python train.py --num_hidden_layers=13 --balance_bias=true --lr_router=0.000388 --vocab_size=8192 --norm_place="pre" --parallel_block=false --learning_rate=0.00092 --beta1=0.95 --doc_mask=true
Below are experts of layer 9 (counted from 0) of a mixture-of-experts language model. Rows are named router (the router's row for the expert), gate (a neuron's input weights, with its number), up (a neuron's input weights, with its number), down (a neuron's output weights, with its number) and show model dimensions 144-191. Each number is 128 + 24 x the weight over its row's rms, rounded and kept within 0 to 255.
After each expert's rows: "mostly gets" lists some tokens that are sent to it at least half of the time. This comes from a sample of Wikipedia text that the model never trained on.

# expert 0
router [124 141 118 114 145 128 121 169 152 126 160 107  96 119 105 142 191 118 117 125 107 138 152 109 127 108 110 178 157 170 115 211 124 161 142 142 137 118 128 150 131  76 167 176 160 125 121 141]
gate0 [124 106 118 114 135 130 121 123  97  92 103 124 130 148  94 112 157 109 143 134 145 151 117 157 175 115  99 151 165 157  99 161 127 154 115 127 110 148 113 146 143 153 120 133 136 123 170 156]
up0 [150 162  99 134 158 115 116 115 139 137  86 156  86 118 109 138  83  74 134  82 141 121  86 167 131 135 120 140 157 128 127 126 123 139 125  78 140 129 110 111 157 121 120  45 183 130 138 122]
down0 [ 98 123 138 164 156  96  92 130 120 100 117 140 157 147 179 144 120  86 108 115 155 149 166 159 143 158 167 147 133 146 117 154 114 148  68  97 130  94 154 114 180 148 138 133 126 126 176 101]
gate1 [117 122 147  98 134 144 117 106 129 125 149  85 138 133 137  78 148 144 113 109 123  85  78 106 129 133  97 163 124 121 142 160 111 116 150 145 135 145 159 127 110 115 130 157 123 134 125 136]
up1 [121  86 151 129 108 113 114 109 145 120 116 134 162 128 103 116 144  84 110 162 100 115 131 121 114 191 134  99  85 123 137 133 121 142  91  89 110 156 138 120  77 105 145 131 137  96 121 152]
down1 [113  94 126 151  83  91 138 115 104 124 121 140 122  86 160 150 124 143 149 165 168  94 146 144 104 136 121 134 117  79 108 128 141 121 106 119 135 131 124 107 150 155 155  96 165 112  97 123]
mostly gets: " St", " German", " British", " France", " Peter", " Art"

# expert 5
router [125 130 131 102 114 157  87 111 145 110 132 115 128 104 157 103 124 122 113 140 122 114 133 120 134  95  79 167 132 105 100 147 114 124 154 105 159 142 158 157 156 145 124 180 126 135 117 111]
gate0 [ 85 121 150 122 160 146 109 163 128 146 134 121 117  97 105 160  89 133  67 112 108 114 102 136 119 116  78 163 136 109 152 134  72 112 110 133 136 112  90 131 126 131 146 103  96  86 118 111]
up0 [114 159  57  95 121 100  95  97 120 129 158  94 148 143  96  91 153 144 207  94 126 109 106 135 116 120 153 118 143 156 105 143 150 170 127 176 124 120 140 161 119 145 134 152 161 133 165 110]
down0 [135 130 126 104 138 129 110 169 124  82 145 164 160 136 120  80 142 106 123 137 162  98 162  92 117 105 108 125 126 134 114  98 155 149 187 124 122 155 133  93 150 120 141 113 135 125  65  97]
gate1 [162 126 112 157 134 132 113 132 157 127 121 142 165 139 140 132 156  89 104 121 137 143 102 104 139 158  71 136 129 120 104 115 123 127  95  97 142 167 109 151 147 126 107 136 192 139 135 139]
up1 [134 123 127 116 119  84 121 169 121  87 120 140 134 142 119 126 161  93  70 141 102 117 147  71  92 145 176  99 180 122  91 103 103 146  97 161 118 137 141 120 125 131 166 125 152 155 105 145]
down1 [101  90 105 160 153 117 105 110 156 157 116 150 132 110 124 104 142  91 115 148 115 126 122 142  86 111 123 156 138 128 123 103 155 135 112 149 110 138 142 176 137 129 124  91 154 148  77 118]
mostly gets: " the", " The", "The", " its", " Total", " local"

# expert 4
router [104 153 140  91 125 107 113 121 126 137 118 110  97 109 119 190 135 151 115 120 110 140 153 151 119 100 105 146 130 134 136 240 134 166 133 124 138 120 147 151 136 147 122 142  99 119 117  99]
gate0 [101 133 163 129 159 116 155 148  83 114 159 128 143 144 126 111 147 121 161 154 146 117 121 152 157 127 121 114 129 129 111 138 136 125 135 126 136 151 168 116  94  93 128 161  98 161 149 119]
up0 [141 125 173 108 149 115 140 153 123 137 163  75 119 143  95  95 145  83  96 111 139  84 130 144 158 149 165 103 109 137 133 158 111 144 123 104 141 143 146 126 113  88 103  71 102 104 136 151]
down0 [ 88 147 105 157 180 130 124 145 133 149 123 138 123 108 119  98 147 108 149 172 124  72 103 116 158 142 132 115 111 178 151 127 134  87 121 125 115 119  84  76 123 152 119 176 155 116 159 126]
gate1 [120 116 168 112 139 159 120 158 120 141 132 104 139 110 124 136 167 147  94 101 115 173 118 131 156  99 158 151 154 119 132 147 122 106 106 128 168  98 171 100 130 100 153 124 123  91 136 127]
up1 [169 146 142 168 162 129 109  97 152 124  93  82 161 107 123 123 139 133 117 141 130 143 109 111 140 114 136 125 136 141 131 150 132 124 136 137 141 106 167 141 136 127 127 117 108 160 148 117]
down1 [140 145 120 145 118 114 166 106 165 126  89 174 143 114 101  99 110 143 160 161 133 165 150 144 160 146 137 138 122  96 106 140 198  97 121 122  63 132 140 137 150 110 111 120 101 143 169 131]
mostly gets: "ti", "si", " Al", "H", " Z", " Gu"

# expert 6
router [150 146 145  90 129  90 129 170 108 106 109  94 105 156 119  93 165 132 117  91 138 147 123 137  91 115 113 161 138 136 114 156  72 153 143 150 168 140 133 135 115  99 164 142 141 128 126 108]
gate0 [106  98 122 108  93 106 149 178 143 132 154 131 158 134  78 131 113  90 102 165 109 106  97  87 102 120 142 147 110 133 100 150 128 116 139 122 109 115 131 173  96 128 142 137 148 116 104 139]
up0 [117  93 153 135 109 115 142 132 108 123 171 118 113 106  86 167 132 175 150 136 105  93 158 142 129 112 128 107 134 127  87 104 132 106 119 127 109 139 124 136  93 125 115 118 134 139 159  98]
down0 [106 173 135 107 111 113 122 118 144 129  84  88 119 123 136 113 116 126 160 108 111 140 109 127  84 149 111 122 136  92 143   7 104 139 159 130 100 123 131 111 140 137 108 161  77 122  95 139]
gate1 [156 124 108 105 133 124  83 154 136 104 140 113 114  89 121 129 133 133 110 162 171 143  99 117  88 130 147 120 151 105 126 159 106 161 157 127 116 127 102 136 125 128 192 119 113 138 103  88]
up1 [ 87 121 147 132 110 130  99 136 154 120 124 114 110  71 124 115 146 106  87 146 165 122 172  87 105 115 133  78 158  92 140 109 143 122 131  82 159 128  95 157 108 137 165 117  77 154 136 102]
down1 [138 144 125 146  83 138 109 114  99 121 107 157 152 115 133 127 119 116 168  92 151 123 105 138 138 161 140  99 121 146 114 150 207 105 156  94 123 150 125 157 126 138 141 137 152 125 135 135]
mostly gets: " one", " part", " this", " such", " some", " him"

# expert 7
router [115 135  78 157 110 134 113 174 126 158 135 128  96 128 122 135 150 154  94 104 119 141 132 152 152 121 117 135 150 128 101 199 136 125 135 153 158 147  94 127 142  90 155 102 126 151 127 116]
gate0 [135 155 105 130 171 186 141 154 132 135 160 171 185  95 118 133 123 150 109 151 147 121 110 131 141 109 151 109 114 102 125 132  78 119 140 161 123  85 135 194 127 139 116 149 114 141 131 111]
up0 [132 121 102 157 138 168 111 165 147 140 155 155 131  65 123 151 122 149 138 129 152 108 158  75 112  82 137 133 117 153 132 153  95 146 165 139 108 172 105 170 143 100 133 113  78 137 164 121]
down0 [141 121 139 153 125 119 173 159  95  98 108 168 147  99 111 126  95 142 134 124 146 100 150  71 112 129 160 100  66 121 114  83 115 119 128 134 156 128 120 136 125 155 131  81 124 161 151 120]
gate1 [120 109 131 120 146 125 176 164 167 145 167 122 101 151 153 135 108 132 142 134 131 134 122 128 127 163 124  92 102 129 117 129  82 121 163 143 117  91  92 112 104 121 117 112 136 104 100 153]
up1 [110 143 147 130 117 109 107 130 124 107 147 136 109 152 123 136  81  91 141 115 133 110 107 139 130 101 110 142 156 118 159  88 140 121 131 127 147 111  95 123 113  97 139 132 120 126 135 127]
down1 [118 155 150 125 113 115 123 158 118 162 153 110 118 131 113  96 110 101 159 139 130 127 117 128 126 156 158 126 112 134  95  82 100 116 132 129 153 166 111 144 107 113 119 117 175 107 108 110]
mostly gets: " V", " O", "″", " I", " U", " co"

# expert 3
router [117 128 120 104 104 107 133 154  93 149 139 100 146 141 129 103 151 132 132 113  99 133 140 142 117 127 124 124 123  90 112 134  96 127 126 155 115 130 139 113 116 144 110 133 115  99 130  96]
gate0 [105 105 168  81 131  98 168 131 115 122 137 115  84 103 153 132 145 130 127 101 157 128 140  96 142  91 160 101 122  95  96 149  91 154  87 143 141 138 105 119 118 117 121 177 138 101  95 106]
up0 [ 79 142 121 121 134 122 115 119 114 115  98 151 137 132 125 106 106 142 113 141 160 113 146 116 116 112 108 160 152 118 141 135 153 118 170  97 100  79 102 167 150 123 120 136 104 161 121 133]
down0 [112 158 124 136 123 150 157 154 112  94 119 132  79  94 126 106 155  96  76 135  86 129 152 132 118 109 118  89 135 135 130 180 127 109 146 173 130 129 124 155 162 147 128 148 125 137 125 117]
gate1 [159 106 151 133  77 151 165 148 125 121 153 176 135 112 143 135 133 159 103 123 111 182 116 146 159 126 137 148 141 142 109 170 102 118  82 132 125 112 123 148 106 161 143 157 150 161 111  98]
up1 [137 106  71 163 108 128  52 121 137 120 111 123 109 115 114 142 128 134 113 146 115 130 110 113 120  94  87 148 122 102 152 151 125 108 148 182 125 122 123 168 157 127 146 151 110 132 171 140]
down1 [111 112  98 109 121 178 114  92  96  86 148  86 142  77 179 130 105 132 144 109 125 141 129 126 124 139 106 123 126 148  82 113 143 144 163 147  96 147 122 131 140 125 134 116 148  98 130 118]
mostly gets: " \"", " with", "{", "  ", " by", " between"

# expert 1
router [129 157 105 117 135 192 131 159  98 116 147 131 107 135 113  89 108 127 130 130 107 138 127 173 100 120 138 131 126 133 105 117 116 139 116 114 144 138 121 132 128 121 186 149 131 120 115  61]
gate0 [165 146 187  90 124 147  92 156 148 113 121 163 133 150 134 142 125 163 136 102 111 157  99 179 156 104 146 150 122 128  89 121  95  85 139 169 144 144 104 121 132 115 135 119 139  92 142  75]
up0 [111 118 122 194 130 122 138 144 147 109  95 102 146 136 129 138 139 151 159 158 110 119 169 116 136 125 144 103 111 116 137 128 168 165  90 139  80 138 139 105 137 114  87 134 143 144 114 137]
down0 [121 134 148 139 106 102 128 139  99 140 135 112 166 125  71 127 148 119 123 148 153 118 122 104 136 101 143  77 100 108 128 255 140 175 141 126 101 126  99 130 120 132 138 133 139  92  85 139]
gate1 [125 153 121 110 161 138 169 137 121 142 127 149 100 153  62 140 130  95 153 159 167 122 111 174  86 140 116 135 124 143  88 146 138 165 157  68 145 153 117  98 124 145 120 103 130 135 142 142]
up1 [132 119 128  96 155 138 120 126 117  99 119 125 134 121 132 117 145 116 119  81 177 152 163 160 121 111 138 108 114  85  85 116 110 157 128 165 131  93 131 116 152 167 104 103 139 129 146 114]
down1 [139 148 134 123 104 136 135 132 172 106  82 103 125 131 120  91 125 165 130 147 158 153 159 133 101 109 131 138 138  90 116   0 140 126 133  98 140 148 133  98  97  82 180 122 158 150 115 140]
mostly gets: " —", " who", " they", " he", "'", " would"

# expert 2
router [ 89 137 137 106 147 104 138 176 116 101 128 121 108 118 112 146 156 151 113 139 107 120 136 134 117 111 115 174 142 147 152 182 119 128 166 140 109 157 112 107 108  99 180 135 140 120 123 115]
gate0 [ 80 120 137 118 118 152 139 128 108 166 134 123 149 119  98 157  79 163 105  95 140 154 146 131 136 146 129 108 123 123 132 157 116 171 155 134 116 145 104 124  99  88 151 156 171 129 117 114]
up0 [159 143 101 111 149 125 132 103 143 142 168 130 130 111 105 118 136 123 109 133 155 129 150 137 125  87 146 151  99 124 105 154 143 166 126 132 113 129  84 129 109 118 140 122 129 143 146 129]
down0 [152 172 123 146 139  94 141 166 163  93 133 131 149  87 103 127 123  95 113 132 125 151 156 134 149 121 123 105 100 128 159 119 143 102 147 117 153 127 148 136 126 171  82  78 116 100 101 132]
gate1 [152  99 164 132 136 115 167 123 150 120 140 125 153  95 145 104 107 121 150 140 124 187 149 151 163  90 127 172 140 138 148 151  75 151 162 109 118 137  89 125 149 133 165 125 152 128 114 106]
up1 [ 99  97 168 128 115 170 134  82 140 108 148 140 134 137 141  85 138 108 125  77 121 116 107 143 121 146 125 130 126 120 133  95 122 110 172 103 125 156 116 134 131 126 151 145 124  90 130 151]
down1 [111 145 118 157 160 124 115 150 127 172  96 154 138 119  90 120 102 160 129 139 113 134 143  98 132 116 160  98  63 117 127 142 142 143 158  93 100 113  83 123 124 160 140 134 124 143 159 125]
mostly gets: " are", " 2016", " life", " 2011", " album", " music"